From a checkpoint of a small mixture-of-experts model trained on Wikipedia: a softmax router.
Below are experts of layer 6 (counted from 0) of a mixture-of-experts language model. Rows are named router (the router's row for the expert), up (a neuron's input weights, with its number) and show model dimensions 288-335. Each number is 500 + 50 x the weight over its row's rms, rounded and kept within 0 to 999. Numbers have three digits each.
After each expert's rows: "comes after" lists some tokens at least twice as common just before its tokens as in all text. This comes from a sample of Wikipedia text that the model never trained on. Tokens count by the router's weight.

# expert 46
router:520498470474481593533568496487461472465455483512483550544507500541443468462517487402499417493516484511470464483421604408492599449525469529456492
up0:367515490440496587558533502486569537553488534601396486532552533484443540387554517352536545489493491440516438494507578422439529525467491491434550
up1:430503501536536501564527441460468455512437387374415619542575459481473384492470493449460530532452511584553492512461482522507504459589478469508526
up2:487519533514558569439487536525415426472494552540476503520433417594482495612533416474523467506505526466540479445492561522450416460414484521466442
up3:478483432470463581563418520531481414517515450445535467540447489543484444521560542439285487464484488487470482544442565467516539628464547533506509
up4:498547492503519521554515580475603535492453491563527504572509550417515434583455444551469380532572501561546449436486552412513460508440452500454539
up5:521523457513485416587479515627507434555521505485420441459515577400517510430616476535573436417619494486471503447407555493498526546435513460537537
up6:479526448598532525549521477474490534552490449479512479522486525505503510383482480416435433482466560528445501474454479513555588531516525528537426
up7:527427466539530573521532467595569566487573571549430539502400493503427410424539512379483514494440479484505421586496514393427514438454540594448438
up8:421509476525507465455461466479435502452372403563489491483467526520552462542471520426499449493432450565563415450520519548474672536458469488421407
up9:590462438444553464501481508445460541498490570613472445570606491488490456513528443479442490486515531446435427449461587511437470599446528457524636
up10:502444457533418477532576589525401468566516531521550503481486552433533576478468438337432528459445435445593496470517445476418539457551429619510485
up11:566561456600494529523473467460439447429465528507596518537469535488528419434444524560588458466576534479556452381537424557578480535474494458468515
up12:517499472566494580571540473550554585490434546524435447489539542488374486437497506412438516499461401511515460419508514522540553524495427540436530
up13:450489539437445447582522543501540504426430509490417398468433507369576511477474428456460456477433509440406466506442476420515575489529473565417474
comes after: "\n", "-", "|", "| ", "- ", "- •"

# expert 27
router:470492580478451550451560526540543458478498519596553495509572475421494449560616625399515508493604468510478506502494596508506573489488403489421413
up0:438521612445491359519535478551591457555439495475519537499471471447494548541578440457494535450456452459500495505408533531467405531466466599507469
up1:466516518373543525537506527555514440488510566504351508549535468487497497509540549508471464560609453472421488410613534589451496506417527414554478
up2:498519590578486517536484450554496533416434583486535523427419566500542432572428495462465450422489491509520472580419452540575487404548601510517462
up3:459442417441500582466456501407439483466473485486569436498481500494467364503601426485441470441572421527502558492547601528522437501476406510442530
up4:549526429485514489407580621485540585520450496520557440507550614429569381520543464545454423508468542467474537500428567473507511483524545548489530
up5:549510438487546474473446486436478500559527447585444568494560550416515417569484458468479588471500441593555542527414465376429552593528467507453470
up6:502578593507541580548512495575558443561495542417463392433544562470451485484448570363383505541635528484514541451484430448494468462449451523489461
up7:424482471472491463530484575519454474478450491425559508461430520458465513531470570449493492499553548468466553642437506575509505536549387526519528
up8:396540512436434408533443484473464558545501490582495513531535436435518520577505516469478569526546481469483540495494501444468428466467485579525448
up9:435497430409492578497513519512498543455444414486423574484428425454575474488520608465525522473445502412492486518546535428494529502403514504545489
up10:391507492578503566483586509565566420426424521576537613505502465434493525499498575405496480496589499446533444608497471507522555448382429490514489
up11:522462508444538464454511424542519524420511464484438467477543408540539536497551534498542472486567562470462535427461525551494514572473435547385492
up12:480509548569529483497591494546511513493577501423430471524460368439547573414501521472474511448570549413395521549492543640498467460515543507400453
up13:575530585598486621413590482512524535440509504519468542452517509453555541610460505393508488491556495484478454491550525502512536491417514476533608
comes after: "\n", " P", "\n\n", "1", " O", " T"

# expert 6
router:444474487479501544500481563559494458525505500502521437474484498487513436573548483423443530523652464512515459537558552394487505462485499527520563
up0:574516524532450566511467420507533428445565495529500512547497526476406497553503510498586538591549502496458537453565511500501433360556450517503524
up1:441447491469546478481452485507480520463515434552449604429431411532465503547522453383503556522542449568495500392492505382514551535486464427549610
up2:478495506573564562492482484452529457562527449513516457531461487468442494491495547466498493514504600520475445384540459488501477474450450577537542
up3:480530459486585416489445433487477392414601434536589496518504453536434372499483479449414528513494533513450466536465530473586497456507521520449542
up4:556422540438424470495568554479536578547518499509486524454535483381507434559529483524590485538493511423460457506505411491399454523441468570437456
up5:443510481558453503541494548544408501499507546579490550566486511520497508473612459476467511573523553539422510543425529541458541491505562537470578
up6:481508472474536534521434558408425619465458533471508488533429529480515491514562543474519537549411556489513486518571548454513568479536516504427595
up7:481491547484504489543478558493481493552568577529507521479484454508459464591565434442509549585513371529493483468496514529397557493422531496480456
up8:521490473472465534537482533438539430491502457527467453467465500499440469598490437479517556547527453499471599503411525471534491437442459535499514
up9:509445452477419513531487503501408483468512526450588426443523337414487514551573515462353491562478492556518592558580541521419500517476548497483471
up10:529470586425493428449508603421414452472550535565462615476606596469402491538560436550401489526492466486558529545551524395531432510533521475428526
up11:398434545543492434425440516436524481421506499438510522517579443537525545559539495518479548534468483570562541538525558513577476482467514457468534
up12:514516502505664506459433525498506526450456545375543485494511511494539501525498474517561486469624492512549480529520485523523482561425412505481554
up13:599366449457546486574510501450527556557551529542532479638477501553483394553496506554570579523519498484518451478457498514511462444435539542475472
comes after: " W", "0", " | ", " L", " H", " | W"

# expert 51
router:558479486496429550463530561478452573378539552455499501537466429475535446508608526391402478480545493503503471527471527416503628475480445493539494
up0:539493493516546437570540547510455534504545544487460430527500638462500492436503458476531524477450481514445449486540544497448539523557411467514527
up1:334551440492507510529590461462576508470516537563489483476458535508442453484573482451556469369507500481569525353482519525482489469556506423523453
up2:481424532428493576593551543472506557555488477514464527607472543567516454461465541504430422482508447445436543495467525443529468452539519403444425
up3:530476490443427575498490531569530494566598447501506488628455521426478460453478537455540580472507581461556520478481551467551517468494543536440500
up4:413486477495534514423538572508488511492457502421390528495541556524515433454526440405493469482410532500501466434572431498477442547579522478569529
up5:533542616485443554492517531511522545461556539540487527376534519439452536462476472432486585551466484457487540507499486451500534402581495554488416
up6:541574503574510510467484485486460464499483412488556524486513481494431465571530408448500560495534472516467546470570524507507566583511431539545542
up7:472480541601497411512516510446521540501529509544522614565547505518422461561407516548520467478479516687469543420484461500445488515474475515533598
up8:530459478493513479562575506491546552484470457558580530471460473539429580451487456427447399516531496600454561431411500497474506418475480464522460
up9:524536468450500495462530465518422482488525490522623409535497530496518340544513527447503519432459464468456574405477440451497546474500487514593407
up10:556476583572562491477445552566452519468529487458498552520503588505536555558526513498480576526515469596535519473497548502506494512420516541458545
up11:488542415532467555467545502418587477465464548574620527524545557490561406539414495550479485471484501486546493549560516396551569492524421493535521
up12:406515399442515526460529426417504626453515522430590364549423504558488476420543504490346556405505476466385478559581531410513534467542495462519577
up13:524568492472464528424453526503446506488500515428537494520530501478495503509444509385458557511578544498504590468563441553519499415558500544532545
comes after: " |", ")", " |  |", "\n", ".", "| "

# expert 62
router:594501575505463542438532574494463551385511517535416536558564381471462404509566545528505489569568531591565556458490549484465551495524421491436519
up0:531474537508508511512477460503560562508477410453498536495545501513472371500478562538592506574482493548576544578426517514416539519521450480518580
up1:595582531433533552559386522478483463558525519476494483407469425549500581443357536538561418586489483535447445459480547484598530460531517480460513
up2:518533508461476506563423570468575581479476561424388593468491439474471468498513476521599487478451369540504489446427501515571514521454515519515441
up3:481483504469480521494444495482473569502482482465396548391481520478530567490555462430442524558481475397434473518567446529533497534476508510507410
up4:473406495520463455451533523502431583488502539419440534520499450521494462502588459582479349503439461520474519428536438529494502449400492521448515
up5:445580521452472586555454443430470522402482523536451618429454555441510489543484511539407577552548496505449480449486503527503500495534500503514525
up6:567455486529467458436485493523630570428515484402550533537437478384471446477518537510519583526516504591468502485484315496486433544601454511591549
up7:489498514538568480478491558575518563570424523541534402470518441456497360549633538448449487554589512523516534573537486426490495542458542494431476
up8:471484506446603568460513541600486486526559445572428484490557432478548447585492482446450564505486483533484543449504571628458509597529498423472514
up9:376473517520424460534585490491428430470501556538524505531542404482459403617527569528509547525534553598415520517560494568508540543575499524494506
up10:554484452481523529495482509518415485533579544552500539511515481457625423507401551576512481461465415485551488474479592539514513516496459555456445
up11:444513512473558505493550554556453490496542529532517531536495466531484405497548524485515503454472437594547565450487503512460495538504547605422442
up12:522511485551516523527499477456543510419468488480467474571569433455471432396560592502416482508475530529521516541522525486520514526580516532422573
up13:560483533507425635473475465500545504427488474455441456439546537439511476487526461501549557482540608468499552480530525468527568454509601532432539
comes after: " |", " |  |", ")", " |  |  |", "at", ") |"

# expert 14
router:504488521485427528519554452455538533459523549542491479545510498403583467554492552483440457493579482488565391516528538458563548519513465525468429
up0:451517490513480499519375472450475544494446484434387541436602478406522474495499522531476545490525479482483455541499516490523628523504487571488541
up1:496485390469497548460554483543548403507536467450621575521500543453511495519448488568499518502538449533536424524514597533611490440531491509430566
up2:537472504566508502485423577498514426397598553452428511423378438467480522451496489521487450422498509454531482363486601473558496529443431527491461
up3:536489533435438470492455386510470553476454515519543497484492473545468536465520524543457519550504493476380500459481500540584477476445550525518582
up4:457544405434407558508469486533544487500585461537500461534509533556515417516552541463524510399524509482473521507503534482417526562450468441485508
up5:556481384480524547494555522478558538431548536567584559432434455529507528466577511498595516400556496512574576508529540529570514534462461545543518
up6:581478450489549526538457600529511486515555436456493623538537513482546476571479517578434489406464539454364471518410488407518545431496444528507555
up7:527515530419458513565325454465504482517528537506425432530477469527449496488531493485503544481432481375474383506462529565523475548484580440525515
up8:593560415497538435421463523524539474489513539530466467565603587475520490542523499593399568498561529450531452516536487468545481477552488479518460
up9:594490510508443517423467444638504506520537549441386508541561476513440516562433521551472557506546511530473521556487423567600506471490492485450466
up10:538506608504528512531455325472507512516476502442494556416517477526549503417429469480471515502479354492534453526507453493505531592506482496507354
up11:534506540530533467570490397499485505469493538518462479564508430493477395523495581503504467533543465458455455506493521524542621417530487504447478
up12:511500551592454503445550532556532523427549530556448453510606570559469512457563491371403540546597470459457472494492405419447552509417419479569523
up13:481606472597469584382567425445501539571564511502486543551492470499487455558535424537503547547463440451594536491483422450429475497511452535516464
comes after: "\n\n", "\n", "==", "===", "====", "ations"

# expert 59
router:577487518567541534513541489446546538589485566578564551495609476401484413507546577533517512566621450515581386470537501485512631475527485471470455
up0:451557553541566431569470468557524497456535508555578469531528504503451513553529522495461451477478537599499482440498519469487561392519525503487479
up1:524503527534485542551534455539474484513478530500554523511451445628546473561451569536572540584495491538492600469515527526539488535514514466492448
up2:542610443522503458466511478485492531490465589530579546514443473580488504552470553479468555609561569539504448528504570415583637447519539527437591
up3:591469500548538576454485546513439531505588543522405509463495537482538439515574582548518530608597455390514441482485465492478457466378393470423476
up4:519489506544467534523580549498564462532558434547578560464528510492459407520516518528430498543496511530517519560568516485522551451475518517507535
up5:525527527552535511514554523500493459602480538621492548459488474522545483500580491435524466557555575561429536543515523536523486491528500506495503
up6:516529547483468433530437506511497472468541427445527478524589541466386477578528513512570462510522490514507489481448411479573378497578491503521420
up7:490472593421500527521425451461455523433514517523546561459453479562516508550474508468530516562520433563430516355499431524506506465499478519608533
up8:446509525454467407434472527522488433478442432430575468525550495499432577464524489434589449558548519489505566487542511507557539529438463513507494
up9:416580457440424491558483509556416497602507594537564458403542506535530386486440491582434389513501405510509542485476529503461474510489429511444444
up10:450470489483517452567482575420487550603427488489499469488516521430503516545506557585601571465393484573458564529520461546455486521364523510484534
up11:480615487552526453494485545503453458487480489467391523551526442449527506525554534492430522524512508430509470448558530489508534474609457499548510
up12:568480469440589485424549527540604511438502500563459511598536501487470421527543569473536424495545487546413468544553481507499513506560505531566528
up13:459541508542501581551559483471555454557478459444416605481524480496552398456467491446584452532590493365490420442480468494554560504485554462439457
comes after: ".", ", ", "2", " in ", " ", "–"

# expert 44
router:565464599506381580526633530489535602485454508481441439491480455458488484526540581549454469472582432573547469559554537493582580399476438487436453
up0:520467483375518467509563606430452552501519518478496485551395472537543497575438555453494510615512439510529453568478479596584513600472480427437506
up1:491475511489448545547497588500513508464453487467537508518520487525497545507513483431480471437477436434474551554525476514436579540471517574439457
up2:457516509574524460487466470608532534399538517435434481520502509580517544502448609461469558424505475449477430528505599550565502459489404457507525
up3:447417470488383497430503481485572561508491439518541513412529469426429657548541496484504490418598478485627528561504531430528483492592419489480495
up4:548574526381480590494551465499484528487484540550509439582422463509412464499563491394444476513397519568508544471518517628475536473508494471478484
up5:517437480509480463566456478526414491562477554509417509482403483561527488502547519537538479537529430485625530619512446535481507512516474597549465
up6:418478442553488441568558494475572569510490504524545469565516468516444528523419511421480497447503605538537587441503490490496525504463495519563497
up7:534547579590514488446462455605468580488501431525453477572446534437567437535462527563542578552433487551602502529593539507567580534548471482464471
up8:456505560491461473479488456506503518562500545503527448470565461467462483490422535502548481393532601545569556361580557433554504457503462566490573
up9:416462556515453473447473420513623567440481476544476546536459482565451501548541449501596485483569426519491464536505507579551508580457491496528585
up10:520475524488583591495651542524492518433551504492553515524526522522459534492446551530426379464510417568523452546525521474597501536422544519477515
up11:500558516449426549483516591359573592406490437490561520531513539476419565571520411447515544490485437601512566489554463452582571450494508462486530
up12:516537455466480451514514501435508546512481450514529430521508536487498447576546624445501470664479482467365451491538465453484601367467491461501492
up13:538497575575473530433522564462496436487426468459484467528609494471487452559461481463544429535575496577526596470582519525477547428491497515583521
comes after: "\n", "\n\n", ", ", " (", " of the", "| "